From a checkpoint of a small mixture-of-experts model trained on Wikipedia.
Experts: 64 experts in each of 9 layers, 32 dReLU neurons an expert, 8 picks a token.
Training: a variant of Adam for the experts, 420M tokens, 6842 steps.
Below are experts of layer 8 (counted from 0) of a mixture-of-experts language model. Rows are named router (the router's row for the expert), gate (a neuron's input weights, with its number), up (a neuron's input weights, with its number) and show model dimensions 64-95. Each number is 50 + 12 x the weight over its row's rms, rounded and kept within 0 to 99.
Before each expert's rows: "gets" lists some tokens that make up at least twice as much of what it gets as of all text. This comes from a sample of Wikipedia text that the model never trained on. Tokens count by the router's weight.

# expert 14
gets: "-", "  ", "=", "|", "\n\n", " it"
router:58 62 62 68 67 30 49 61 58 39 51 39 58 47 62 44 44 65 61 66 36 57 56 55 70 39 33 30 39 50 36 57
gate0:59 47 66 37 56 38 41 48 73 62 61 55 78 62 29 50 49 48 49 42 57 56 43 45 52 45 35 39 58 47 57 53
up0:46 51 44 37 52 46 67 41 64 44 49 37 52 65 55 48 46 46 48 47 52 63 42 64 55 41 26 39 47 44 70 50
gate1:36 64 62 73 31 32 58 38 39 52 37 51 27 36 69 44 80 31 53 54 47 67 55 61 51 64 34 54 57 19 55 63
up1:49 48 54 49 38 66 64 36 49 53 41 38 42 44 55 49 70 34 57 54 50 45 59 55 28 51 53 59 60 29 51 61
gate2:56 33 44 38 44 50 63 49 20 44 39 56 32 27 45 31 58 39 49 34 39 63 58 73 66 54 42 53 52 35 59 75
up2:71 36 42 27 64 62 57 63 32 49 43 48 46 25 51 40 41 31 57 44 44 75 58 57 71 58 37 50 58 29 57 69
gate3:30 30 44 54 36 65 43 68 30 45 48 47 43 29 55 34 42 50 69 24 48 50 75 54 55 70 59 80 36 17 56 69
up3:38 37 41 46 38 66 45 51 27 37 40 59 35 35 51 37 34 47 68 21 53 41 60 58 56 61 70 85 38 32 64 73
gate4:47 33 54 42 68 55 48 59 53 50 51 55 61 53 25 52 44 46 58 60 78 55 40 61 45 38 75 54 63 55 52 55
up4:41 54 33 46 67 47 57 48 51 46 34 79 59 67 39 60 69 31 35 33 53 39 43 35 49 72 54 66 57 68 60 44
gate5:58 70 45 48 57 61 30 57 62 36 37 24 61 56 59 34 30 54 34 63 45 33 70 43 37 44 58 49 58 50 73 39
up5:47 71 44 41 54 54 46 45 80 39 48 38 64 49 55 40 30 61 45 61 46 42 68 50 54 54 74 45 67 58 71 39
gate6:64 34 56 49 56 62 41 26 52 68 39 44 65 22 49 38 57 40 41 40 57 53 55 36 55 57 56 42 67 59 55 28
up6:56 31 51 49 46 58 53 18 54 48 42 43 54 31 49 16 53 27 53 30 47 54 65 36 66 52 52 47 56 49 53 33
gate7:41 58 58 37 31 52 45 53 44 52 49 46 56 53 56 48 47 58 53 36 54 37 48 42 27 46 52 40 47 72 43 22
up7:26 51 65 38 51 52 45 64 40 52 58 46 47 40 75 54 38 47 47 45 62 39 59 50 22 53 40 55 51 75 46 22
gate8:39 32 57 54 48 51 63 41 59 37 53 59 58 72 43 69 53 54 49 35 64 54 49 62 45 57 61 46 58 49 43 52
up8:45 29 56 44 49 32 57 51 77 31 50 57 65 55 48 53 57 44 52 34 46 50 45 64 44 63 47 41 54 40 38 60
gate9:61 54 56 73 56 63 74 47 38 47 27 40 65 62 36 62 38 49 45 39 36 36 57 58 45 47 42 49 52 31 53 47
up9:65 44 50 74 50 63 68 48 40 46 24 45 63 61 30 49 40 42 42 48 35 53 50 53 59 49 54 37 46 27 73 57
gate10:68 77 60 55 70 28 43 28 32 33 41 54 78 47 66 60 82 64 61 50 26 67 55 39 60 73 53 60 42 50 33 40
up10:61 73 48 44 57 43 38 31 33 44 47 50 65 54 51 50 81 53 49 44 31 59 53 50 54 61 65 58 37 45 42 43
gate11:31 58 46 57 64 68 51 44 51 46 39 66 40 59 45 47 49 59 53 63 63 66 43 60 64 57 37 47 37 59 55 57
up11:35 72 61 58 60 51 48 41 51 51 45 53 52 77 48 49 68 59 55 56 70 65 50 44 53 46 47 65 45 69 55 35
gate12:64 43 62 41 51 41 34 40 53 44 35 45 60 25 62 37 42 67 48 44 49 47 49 17 46 34 38 46 56 54 43 30
up12:66 54 50 45 45 39 61 37 42 53 33 62 59 24 69 56 41 55 54 64 43 56 48 41 44 42 28 38 39 59 44 41
gate13:75 37 41 60 54 21 74 58 51 67 51 53 47 47 50 42 73 47 61 35 47 27 45 32 67 36 55 52 66 67 49 46
up13:76 35 38 49 49 29 59 52 45 63 59 43 66 54 65 40 66 54 73 51 39 36 57 42 49 26 40 35 53 57 49 59
gate14:48 51 47 55 20 65 52 41 58 44 58 61 69 64 44 54 69 56 41 42 61 58 40 49 57 43 50 59 67 82 50 54
up14:56 51 50 45 48 66 44 39 54 36 59 64 59 50 42 52 68 62 50 52 61 65 36 51 68 37 46 55 46 80 55 54
gate15:43 14 67 41 64 65 52 51 29 52 56 72 52 49 58 39 31 47 43 47 54 61 68 50 54 54 47 45 57 32 40 50
up15:32 21 57 24 54 68 47 64 42 42 47 62 52 58 59 42 43 53 38 38 56 57 65 45 46 58 51 34 52 37 40 46
gate16:49 53 38 72 48 50 56 61 50 50 54 55 67 42 37 56 52 48 58 56 72 65 24 64 59 62 37 80 65 31 59 47
up16:51 46 51 71 48 52 42 52 43 62 54 60 47 40 53 47 53 42 46 60 64 69 29 53 72 72 54 63 56 37 54 62
gate17:62 60 47 59 50 63 35 27 40 57 60 22 29 43 37 45 65 36 32 49 55 57 50 43 43 64 62 57 50 60 49 40
up17:57 60 54 67 46 60 38 33 24 50 60 22 39 47 57 62 47 31 37 56 71 42 30 37 52 31 54 76 29 52 46 42
gate18:50 30 42 50 54 60 20 48 50 71 46 82 53 45 42 51 48 34 37 41 28 34 47 20 39 68 56 60 56 46 54 43
up18:58 24 44 53 61 58 14 55 42 59 57 74 43 60 53 61 53 36 27 36 30 39 43 31 36 60 42 63 42 44 48 60
gate19:52 40 43 22 55 50 33 53 72 54 55 51 61 30 38 48 47 53 22 60 58 44 43 46 50 31 73 57 65 42 40 67
up19:57 56 72 41 49 42 54 53 74 43 47 39 63 40 46 64 44 62 43 63 36 47 53 62 62 25 64 55 27 47 36 53
gate20:43 44 30 30 38 41 67 41 50 43 42 41 56 71 60 50 47 55 51 62 59 61 56 66 49 58 42 48 41 43 63 51
up20:42 35 24 27 43 45 37 39 53 45 35 49 59 66 62 40 28 52 38 57 63 60 58 58 53 52 56 44 51 47 50 54
gate21:54 62 60 57 56 43 33 56 44 28 52 35 79 59 28 41 53 47 37 47 57 54 59 63 61 66 62 31 71 47 55 44
up21:48 64 67 50 52 49 27 63 47 27 48 49 79 55 42 43 67 60 38 67 59 58 55 58 70 48 51 46 69 53 53 47
gate22:67 47 40 53 62 55 45 55 29 62 56 82 58 58 27 41 45 38 47 58 41 44 32 52 42 41 46 46 61 24 57 45
up22:16 43 53 34 56 46 65 54 44 64 65 56 47 64 42 61 26 44 49 43 33 49 61 48 49 52 75 54 54 49 74 37
gate23:46 57 53 41 49 35 52 57 28 57 44 57 45 52 47 50 38 50 55 55 51 53 42 86 49 61 49 44 51 36 52 47
up23:55 24 55 46 69 34 45 61 27 59 42 58 43 44 31 52 38 61 29 44 55 49 39 63 52 80 34 67 57 46 58 34
gate24:75 47 34 29 50 33 59 34 42 55 44 54 45 67 33 66 26 38 36 59 28 41 49 53 40 57 34 37 50 54 79 51
up24:52 53 26 60 52 42 48 53 49 38 46 66 39 67 46 59 54 38 48 59 44 38 56 50 52 46 48 42 65 53 54 56
gate25:53 71 55 54 54 40 30 58 50 33 59 40 40 26 26 62 41 32 42 64 31 45 57 50 55 55 36 57 42 38 46 55
up25:59 70 50 46 55 48 49 57 53 42 63 44 63 40 38 52 54 42 41 52 56 47 57 50 27 35 43 61 57 46 47 33
gate26:62 51 33 35 47 60 16 39 68 48 24 50 54 78 51 59 57 46 41 58 50 45 57 38 49 61 40 41 67 72 43 26
up26:53 48 39 40 62 48 26 24 57 47 25 52 39 57 52 47 60 48 43 57 42 44 50 42 51 77 49 48 69 57 42 29
gate27:53 42 76 41 47 63 67 62 44 52 34 56 66 62 36 41 51 60 54 36 47 55 49 29 41 59 50 43 46 20 76 46
up27:51 64 60 47 41 47 50 35 47 60 32 65 52 53 61 55 53 51 45 44 62 57 28 29 39 54 62 53 63 44 65 35
gate28:26 35 47 55 63 56 34 79 56 78 74 60 43 36 33 39 67 44 46 54 48 36 67 55 36 51 65 39 60 58 64 44
up28:42 37 55 50 71 59 52 69 67 80 76 53 45 35 41 57 55 54 56 57 35 45 54 69 40 60 60 42 61 59 58 47
gate29:72 46 51 38 60 41 48 61 47 56 65 42 59 36 46 36 55 40 34 30 35 35 43 55 41 32 55 46 54 53 57 72
up29:69 46 44 55 64 39 46 64 38 36 65 31 57 30 55 35 39 52 45 48 37 40 39 60 42 48 40 48 48 50 65 77
gate30:65 63 42 35 39 36 49 44 57 47 34 86 42 57 50 50 59 52 45 58 56 46 38 64 48 58 45 57 33 32 50 50
up30:46 62 37 36 39 47 54 47 57 53 49 85 43 58 53 57 68 46 45 69 60 44 36 67 60 42 52 59 42 34 58 41
gate31:80 57 35 52 46 52 66 32 52 57 51 51 38 42 58 70 69 36 30 50 64 58 46 38 58 48 43 42 31 56 56 56
up31:72 45 35 44 69 55 70 34 47 48 62 48 45 53 45 58 59 43 30 45 60 47 49 40 51 39 32 39 27 51 49 57

# expert 59
gets: " of", " to", " in", " with", " for", ";"
router:49 64 59 70 64 41 43 65 59 39 55 29 46 42 62 50 53 64 70 62 44 67 54 64 59 39 36 38 37 40 38 57
gate0:68 35 62 25 63 41 43 54 72 47 57 53 66 50 32 61 55 38 54 27 58 65 45 52 62 54 34 51 68 69 49 66
up0:51 44 38 15 53 55 72 43 52 38 48 41 39 55 53 62 35 29 43 35 56 59 53 62 54 56 37 45 58 56 58 61
gate1:44 72 44 64 45 25 51 47 40 61 43 54 37 31 61 36 73 38 51 26 56 64 46 55 41 44 51 48 46 31 50 57
up1:49 55 52 35 65 61 47 47 40 54 46 43 64 49 49 51 72 38 48 33 42 50 58 47 22 37 56 52 44 26 48 50
gate2:48 49 58 56 32 30 57 42 28 34 48 62 18 31 44 27 75 46 61 37 44 63 42 59 55 67 38 59 75 39 55 64
up2:67 57 51 49 63 45 58 56 34 37 53 51 34 45 45 48 51 42 62 61 43 82 48 52 59 71 21 54 75 27 42 73
gate3:34 51 41 36 36 59 41 69 34 46 57 63 34 37 48 55 41 49 56 16 57 63 69 55 27 59 55 80 35 38 48 60
up3:45 41 29 33 32 68 41 52 38 45 51 63 31 47 48 55 30 58 54 22 51 49 57 49 34 47 65 78 38 52 65 57
gate4:47 33 54 42 68 55 48 59 53 50 51 55 61 53 25 52 44 46 58 60 77 55 40 61 45 38 75 54 63 55 52 55
up4:41 54 33 46 67 47 57 48 51 46 34 79 59 67 39 60 69 31 35 33 53 39 43 35 49 72 54 66 57 68 60 44
gate5:43 63 25 29 62 62 25 62 60 35 31 52 62 75 72 53 43 47 45 68 29 38 63 53 33 45 54 46 49 46 54 45
up5:27 55 28 27 56 59 42 55 65 35 50 59 67 64 69 55 48 46 42 62 33 39 63 33 50 52 64 46 53 53 57 44
gate6:59 17 63 47 61 58 53 41 39 63 31 50 74 31 50 44 57 36 40 39 51 58 48 35 43 65 48 57 54 50 59 35
up6:60 13 56 43 51 58 65 31 38 50 35 54 61 37 54 35 65 19 51 42 40 56 56 37 52 60 47 65 38 40 48 30
gate7:31 45 60 33 20 60 58 48 46 52 18 44 56 66 31 33 71 63 57 35 48 20 44 39 32 56 40 53 61 67 47 44
up7:21 53 70 37 52 67 50 56 37 50 31 44 47 48 53 40 45 47 53 46 60 19 56 51 32 61 26 66 58 76 44 38
gate8:47 27 46 49 50 47 55 51 50 63 52 51 51 64 37 56 59 49 56 58 69 46 38 65 45 41 59 35 43 37 50 53
up8:42 26 41 43 52 39 48 57 57 58 48 61 59 55 35 48 51 37 51 41 56 51 38 66 42 54 57 23 36 36 43 51
gate9:62 58 63 61 51 50 67 43 44 50 34 45 49 38 53 56 41 46 32 42 41 32 35 64 49 46 38 44 54 50 69 64
up9:67 42 53 69 45 59 68 44 39 54 41 47 48 46 53 55 34 32 25 41 42 47 34 62 55 45 43 35 46 50 82 71
gate10:62 62 62 57 80 36 45 48 49 48 42 53 51 37 61 56 66 54 65 59 44 70 55 47 52 79 36 78 58 44 37 46
up10:60 50 50 37 63 51 38 41 46 60 29 58 48 47 48 49 59 53 63 56 47 71 53 59 43 69 40 71 53 35 50 55
gate11:47 58 50 49 53 74 43 45 56 56 53 54 47 50 35 40 49 50 37 50 55 77 69 62 67 57 55 41 35 56 55 68
up11:48 65 71 53 39 53 54 36 55 56 58 45 54 72 41 58 61 48 43 50 57 78 60 46 64 62 43 74 45 64 48 45
gate12:57 61 72 46 59 41 35 42 32 37 51 36 60 43 57 54 46 58 45 48 54 39 76 49 50 39 31 49 57 50 64 33
up12:56 60 53 54 76 43 53 34 19 47 59 45 49 34 56 63 38 41 42 54 59 66 83 59 34 47 30 52 50 64 73 48
gate13:71 45 59 41 65 33 59 44 50 59 44 47 59 51 54 46 68 44 41 37 57 34 52 21 56 42 73 54 69 60 49 55
up13:77 36 43 42 58 33 55 49 48 56 50 40 64 60 65 42 72 47 49 50 53 33 50 29 50 27 66 39 53 58 43 66
gate14:60 44 38 60 27 69 75 39 38 44 53 52 77 45 46 44 60 48 53 19 61 53 24 55 47 52 65 78 54 65 41 50
up14:75 46 30 51 56 65 64 36 50 33 49 55 66 28 42 57 46 62 68 58 61 53 25 61 56 48 67 70 29 68 53 56
gate15:31 44 64 62 62 41 52 54 39 55 65 55 45 35 49 21 18 25 51 48 54 42 77 52 51 69 55 56 59 44 50 44
up15:23 49 49 52 64 51 37 65 47 47 62 47 36 49 51 24 31 29 48 39 53 47 81 46 38 65 55 39 63 55 52 55
gate16:61 53 45 64 61 28 50 56 44 36 44 69 40 58 55 57 46 49 52 48 65 60 47 69 46 48 34 55 43 65 42 63
up16:56 48 53 64 62 33 38 53 54 50 49 75 36 49 64 44 46 50 41 49 54 68 51 60 60 62 38 44 31 71 30 76
gate17:53 65 56 37 64 48 36 27 32 47 54 29 30 32 37 49 71 34 32 39 47 53 64 43 52 73 70 56 66 49 59 41
up17:50 60 62 54 56 58 42 27 20 41 45 29 40 50 42 71 52 35 37 47 69 50 35 43 50 30 64 74 41 45 68 38
gate18:48 25 54 41 47 50 34 48 48 69 29 63 54 48 32 49 48 40 43 38 59 27 56 25 57 63 50 61 57 47 60 37
up18:52 15 60 44 52 47 32 56 49 61 43 55 64 65 34 56 52 44 41 32 52 33 65 30 55 57 41 60 53 48 64 54
gate19:49 49 45 34 49 56 32 49 67 57 66 58 51 37 34 54 45 45 23 59 61 44 53 45 37 39 75 55 73 44 46 68
up19:52 61 68 47 55 37 60 44 54 40 43 45 54 46 48 63 43 58 52 55 48 61 54 61 54 20 50 64 30 42 50 52
gate20:42 59 46 36 43 41 44 48 48 50 41 40 58 75 61 50 44 44 50 57 60 56 63 75 45 52 52 42 50 41 58 55
up20:41 44 32 25 61 43 15 50 49 43 35 54 53 67 57 33 30 50 48 60 51 66 58 72 57 59 65 31 55 52 54 71
gate21:69 55 58 33 66 38 44 57 37 46 58 53 42 52 33 61 51 38 27 45 56 53 49 44 56 66 60 36 49 45 52 50
up21:59 72 48 33 68 40 48 56 43 42 53 62 53 46 49 66 69 50 23 53 53 55 50 28 65 59 60 45 46 46 47 54
gate22:68 41 38 46 67 52 39 58 37 64 59 77 55 60 22 39 52 46 53 51 44 50 30 49 45 48 39 43 53 29 60 39
up22:20 38 50 29 62 44 59 57 52 65 67 52 47 65 36 58 34 52 53 37 37 53 58 45 52 58 66 51 47 52 75 32
gate23:69 66 55 42 59 34 58 59 49 52 46 51 52 54 54 64 38 56 49 61 43 42 42 67 49 43 60 56 36 46 47 46
up23:60 49 64 39 81 36 58 57 46 54 43 53 50 54 39 46 47 60 15 51 45 52 44 36 49 61 46 66 57 47 45 55
gate24:73 49 32 28 51 34 60 35 41 57 45 56 47 68 34 65 28 40 38 61 30 43 48 51 39 59 36 35 49 53 80 53
up24:50 55 25 59 54 44 50 54 47 39 48 68 40 69 47 57 56 40 49 61 45 39 54 49 51 47 50 40 64 52 56 58
gate25:55 52 55 65 59 24 41 46 39 48 63 41 35 33 49 61 42 26 42 37 46 58 57 65 58 54 49 65 38 46 45 58
up25:45 51 47 47 53 45 57 43 32 61 59 51 60 41 55 58 41 30 45 26 68 61 56 54 34 49 64 60 43 52 62 36
gate26:63 45 31 49 49 74 15 45 64 49 42 67 37 86 59 65 54 52 39 57 52 38 52 38 45 70 36 64 61 73 44 53
up26:58 46 37 50 52 54 29 36 57 50 44 63 38 76 54 49 67 51 43 46 42 48 48 47 36 74 49 67 67 57 45 59
gate27:48 46 57 53 40 62 56 66 59 55 31 69 58 43 46 54 70 71 60 46 46 30 59 35 52 47 51 66 56 15 53 50
up27:39 58 41 62 34 43 43 55 69 58 43 77 43 36 65 44 50 62 43 64 57 48 35 50 48 55 62 51 61 34 61 51
gate28:27 45 54 56 67 41 26 66 50 58 71 60 57 41 31 52 55 51 42 57 31 45 67 38 44 46 60 32 43 51 59 40
up28:35 50 54 56 61 45 33 55 62 63 74 59 48 41 43 55 47 55 51 68 22 60 57 51 49 43 64 46 54 55 63 39
gate29:62 54 44 49 62 52 51 72 65 74 54 24 36 46 45 40 70 30 29 41 54 49 29 45 52 27 68 38 47 73 59 56
up29:64 58 38 57 58 51 51 73 60 60 55 19 24 46 37 36 62 27 31 51 42 58 30 44 46 36 50 47 39 65 62 59
gate30:69 37 34 38 42 42 50 52 54 35 63 62 23 60 38 49 46 59 35 40 70 64 40 58 52 48 38 44 32 52 42 64
up30:53 41 42 38 46 63 59 47 48 34 69 51 32 62 46 51 57 63 31 53 60 59 41 54 52 36 44 46 39 43 52 55
gate31:68 48 34 61 38 40 59 36 48 48 54 39 22 38 46 74 66 40 55 46 78 57 46 56 43 44 54 40 52 59 56 63
up31:68 48 23 59 41 38 67 37 40 37 58 36 35 49 30 60 61 47 58 32 71 48 34 50 34 30 47 41 47 56 59 74

# expert 15
gets: "  ", "-", "|", "\n\n", "ti", "°"
router:55 63 61 65 68 35 46 60 56 36 57 35 54 49 63 45 42 64 63 69 38 57 52 57 63 35 38 34 35 52 34 49
gate0:64 44 43 31 64 34 44 52 63 51 64 55 67 51 33 56 36 48 53 40 43 56 43 32 50 52 57 52 70 48 53 69
up0:44 47 30 22 56 44 61 34 58 45 55 43 41 51 49 44 30 44 46 42 45 59 44 54 50 55 49 51 63 34 61 55
gate1:48 52 58 60 42 31 45 44 48 70 45 56 41 23 64 42 75 41 57 53 44 73 40 69 53 59 46 62 41 22 40 43
up1:59 46 38 38 56 69 45 41 45 54 41 52 55 34 42 60 63 51 64 55 43 54 43 67 39 57 70 52 40 28 43 50
gate2:43 40 51 38 17 52 57 45 21 52 45 44 32 24 57 25 65 47 59 41 38 51 55 73 66 46 45 46 62 23 59 71
up2:62 47 45 32 44 59 54 64 39 50 46 37 48 23 61 35 45 40 64 54 42 71 56 56 67 56 34 50 69 25 51 66
gate3:40 26 46 46 44 56 52 72 31 45 39 47 50 25 53 45 48 43 67 29 59 57 84 57 53 63 51 77 34 33 51 48
up3:51 27 47 50 57 65 46 57 36 28 28 51 42 35 50 46 27 48 62 18 57 50 60 62 45 49 63 74 32 47 57 55
gate4:47 33 54 42 68 55 48 59 53 50 51 55 61 53 25 52 44 46 58 60 78 55 40 61 45 38 75 54 63 55 52 55
up4:41 54 33 46 67 47 57 48 51 46 34 79 59 67 39 60 69 31 35 33 53 39 43 35 49 72 54 66 57 68 60 44
gate5:45 50 44 41 52 70 14 67 34 42 35 28 54 67 57 34 33 54 51 53 40 55 66 51 39 47 53 39 46 37 64 50
up5:41 46 44 39 47 62 41 56 49 41 52 38 63 52 67 35 40 58 57 53 43 47 59 47 55 42 73 46 59 26 63 47
gate6:62 28 61 55 46 50 44 28 70 75 35 61 72 25 54 36 49 39 38 25 63 53 38 48 49 67 55 46 64 54 49 51
up6:49 23 46 53 39 52 52 24 55 53 38 61 51 27 57 24 45 25 56 28 47 55 39 52 74 65 51 57 47 47 47 51
gate7:29 48 53 38 27 51 60 52 55 72 52 50 50 42 45 47 63 55 61 33 67 24 46 40 53 41 52 37 44 62 50 36
up7:29 61 70 40 48 55 56 52 51 66 56 42 51 38 70 57 60 52 55 42 80 40 60 47 38 39 37 53 44 61 53 23
gate8:37 38 53 46 52 50 56 42 80 50 57 53 39 71 40 39 54 62 62 53 72 53 45 54 39 33 57 38 58 50 63 55
up8:43 40 44 37 52 31 55 41 84 50 50 65 46 60 45 29 49 49 50 39 55 49 42 57 35 44 51 25 53 46 56 62
gate9:89 63 51 62 61 50 62 38 63 50 32 53 51 36 36 51 42 50 42 50 25 39 42 62 52 48 51 47 39 51 40 55
up9:99 54 43 60 51 45 55 32 64 45 26 52 61 37 23 41 37 41 32 47 29 50 34 49 67 47 55 38 34 38 53 64
gate10:60 68 56 56 77 32 46 29 28 43 48 46 57 42 64 68 77 54 63 52 39 63 74 42 56 67 54 53 55 33 57 48
up10:56 61 52 51 62 46 33 22 32 58 54 55 61 46 45 60 80 55 58 57 40 62 73 50 57 65 63 49 51 27 64 54
gate11:46 52 45 56 69 72 49 48 74 55 60 66 51 53 37 49 56 45 39 55 51 65 62 59 57 48 51 44 44 67 58 57
up11:49 64 63 59 58 62 51 46 64 58 69 49 64 66 45 63 74 48 40 60 50 64 62 46 51 47 56 72 46 74 62 36
gate12:62 51 63 43 49 45 34 36 43 43 49 56 52 27 52 23 47 68 52 33 56 48 63 41 69 40 39 35 66 63 61 40
up12:56 47 50 49 58 42 65 26 35 54 56 73 49 31 40 50 37 51 42 44 51 63 63 55 56 35 29 36 45 65 58 50
gate13:62 46 46 59 56 30 64 59 50 62 46 61 42 48 60 52 71 44 60 29 48 37 36 27 60 44 56 64 76 62 48 52
up13:70 39 47 56 55 30 47 54 47 57 47 53 48 49 79 41 78 51 72 38 45 39 45 32 51 41 42 41 68 58 38 64
gate14:60 52 43 52 31 67 51 43 43 41 62 59 66 70 59 58 75 48 40 34 59 54 39 50 49 57 55 50 51 79 52 57
up14:79 48 41 39 47 72 47 39 51 36 65 59 64 49 61 66 63 57 49 68 59 52 43 55 55 47 54 53 26 64 54 57
gate15:67 28 71 30 63 55 55 42 31 58 49 84 52 46 56 51 33 42 60 54 65 64 54 55 67 61 67 47 60 43 46 51
up15:51 29 67 26 57 55 45 52 48 55 38 78 45 60 56 59 47 42 58 43 64 63 57 57 60 65 66 32 55 53 45 50
gate16:48 51 48 79 51 38 53 57 61 50 69 57 56 51 43 59 67 51 45 54 72 68 38 51 49 61 49 91 80 58 43 50
up16:51 51 61 73 57 47 46 52 51 52 71 52 40 39 54 48 67 55 37 63 54 80 38 42 64 70 55 65 64 64 36 66
gate17:68 57 58 52 45 57 38 40 46 49 47 28 34 48 42 49 59 39 46 41 41 51 57 34 56 71 62 55 44 60 52 36
up17:55 56 58 59 51 56 37 38 35 42 47 26 46 43 61 56 38 43 45 48 63 38 33 38 52 39 56 70 22 47 47 30
gate18:51 35 42 45 46 61 27 44 56 75 39 64 50 31 54 41 58 47 41 56 48 46 57 37 38 61 50 44 58 42 51 39
up18:63 27 43 44 51 68 26 48 58 73 44 50 48 44 60 47 62 53 34 42 51 44 68 40 35 43 39 38 48 41 47 51
gate19:59 53 51 28 40 50 28 46 73 57 60 48 53 33 43 42 38 49 29 60 49 45 45 60 48 41 65 60 64 40 55 73
up19:62 63 77 39 39 42 58 43 73 33 41 30 56 37 43 61 37 51 50 59 41 48 51 84 55 32 60 51 29 38 46 60
gate20:53 56 40 28 41 44 55 45 57 42 34 31 68 73 53 39 47 56 40 54 76 56 56 56 30 53 56 49 50 39 72 51
up20:49 45 35 25 54 44 27 49 52 31 30 40 73 69 58 34 30 64 37 60 75 60 54 61 36 53 56 37 59 49 68 54
gate21:47 58 69 35 60 46 44 52 35 46 64 37 54 50 53 56 59 56 32 52 42 44 43 55 58 65 81 37 52 41 66 60
up21:38 61 60 42 56 55 45 53 48 47 51 47 67 49 71 57 74 68 29 68 41 47 49 50 60 56 72 38 44 53 63 57
gate22:67 47 40 53 62 55 45 55 29 62 56 82 58 58 27 41 45 38 47 58 41 44 32 52 42 41 46 46 61 24 57 45
up22:16 43 53 34 56 46 65 54 44 64 65 56 47 64 42 61 26 44 49 43 33 49 61 48 49 52 75 54 54 49 74 37
gate23:63 59 52 50 43 30 62 55 38 52 53 61 53 50 35 59 33 48 57 52 46 51 40 67 51 50 51 47 49 49 52 52
up23:62 35 56 53 57 28 58 60 46 49 54 60 48 47 26 54 43 65 15 48 49 43 34 43 47 70 36 60 58 55 53 52
gate24:75 47 34 29 50 33 59 34 42 55 44 54 45 67 33 66 26 38 36 59 28 41 49 53 40 57 34 37 50 54 79 51
up24:52 53 26 60 52 42 48 53 49 38 46 66 39 67 46 59 54 38 48 59 44 38 56 50 52 46 48 42 66 53 54 56
gate25:63 59 51 53 56 37 39 44 51 35 51 47 50 27 44 60 41 26 38 67 37 52 37 57 56 56 46 61 44 35 42 54
up25:58 59 42 43 54 45 49 43 51 44 51 46 74 51 48 49 57 33 46 52 63 55 41 56 23 45 46 61 58 39 48 36
gate26:61 49 31 42 47 68 12 48 70 37 35 51 51 77 51 60 58 46 56 59 50 47 47 31 55 77 40 40 56 77 36 24
up26:54 48 31 45 57 51 19 31 57 47 39 54 42 58 57 47 64 47 60 52 42 51 41 42 53 81 54 49 57 64 42 30
gate27:51 57 61 49 51 81 50 56 48 48 52 62 43 69 44 41 62 65 62 39 41 47 61 37 41 48 50 44 30 20 66 46
up27:36 72 55 65 38 69 42 50 49 52 44 71 30 62 65 43 45 62 55 55 52 54 42 47 40 48 53 36 34 41 67 37
gate28:34 43 54 58 66 40 29 72 54 78 56 53 31 27 43 50 83 61 30 47 44 45 60 35 44 57 56 38 60 66 62 42
up28:42 61 61 52 53 39 45 61 68 86 54 54 27 29 55 63 72 59 43 52 52 56 48 52 46 71 62 52 73 68 64 43
gate29:72 41 42 33 55 46 38 63 46 54 61 37 57 38 48 36 51 41 20 28 43 37 45 52 46 29 53 45 44 56 60 57
up29:66 48 49 48 51 34 28 62 41 53 67 34 45 35 68 31 49 44 36 48 40 36 40 55 37 45 35 49 38 41 45 62
gate30:71 50 37 45 36 38 47 51 65 53 43 82 42 62 44 46 57 57 49 51 57 57 27 68 62 55 45 49 49 50 44 59
up30:51 51 32 39 37 50 58 48 65 54 59 77 33 56 48 59 79 45 48 58 60 48 32 62 57 35 55 59 56 50 57 50
gate31:75 59 39 52 37 31 61 34 63 57 59 58 32 40 63 66 72 34 49 54 70 60 45 53 45 43 52 45 42 72 37 63
up31:69 48 39 46 47 32 59 35 65 50 72 58 42 41 49 54 61 41 56 42 58 48 46 53 41 37 39 41 46 67 33 67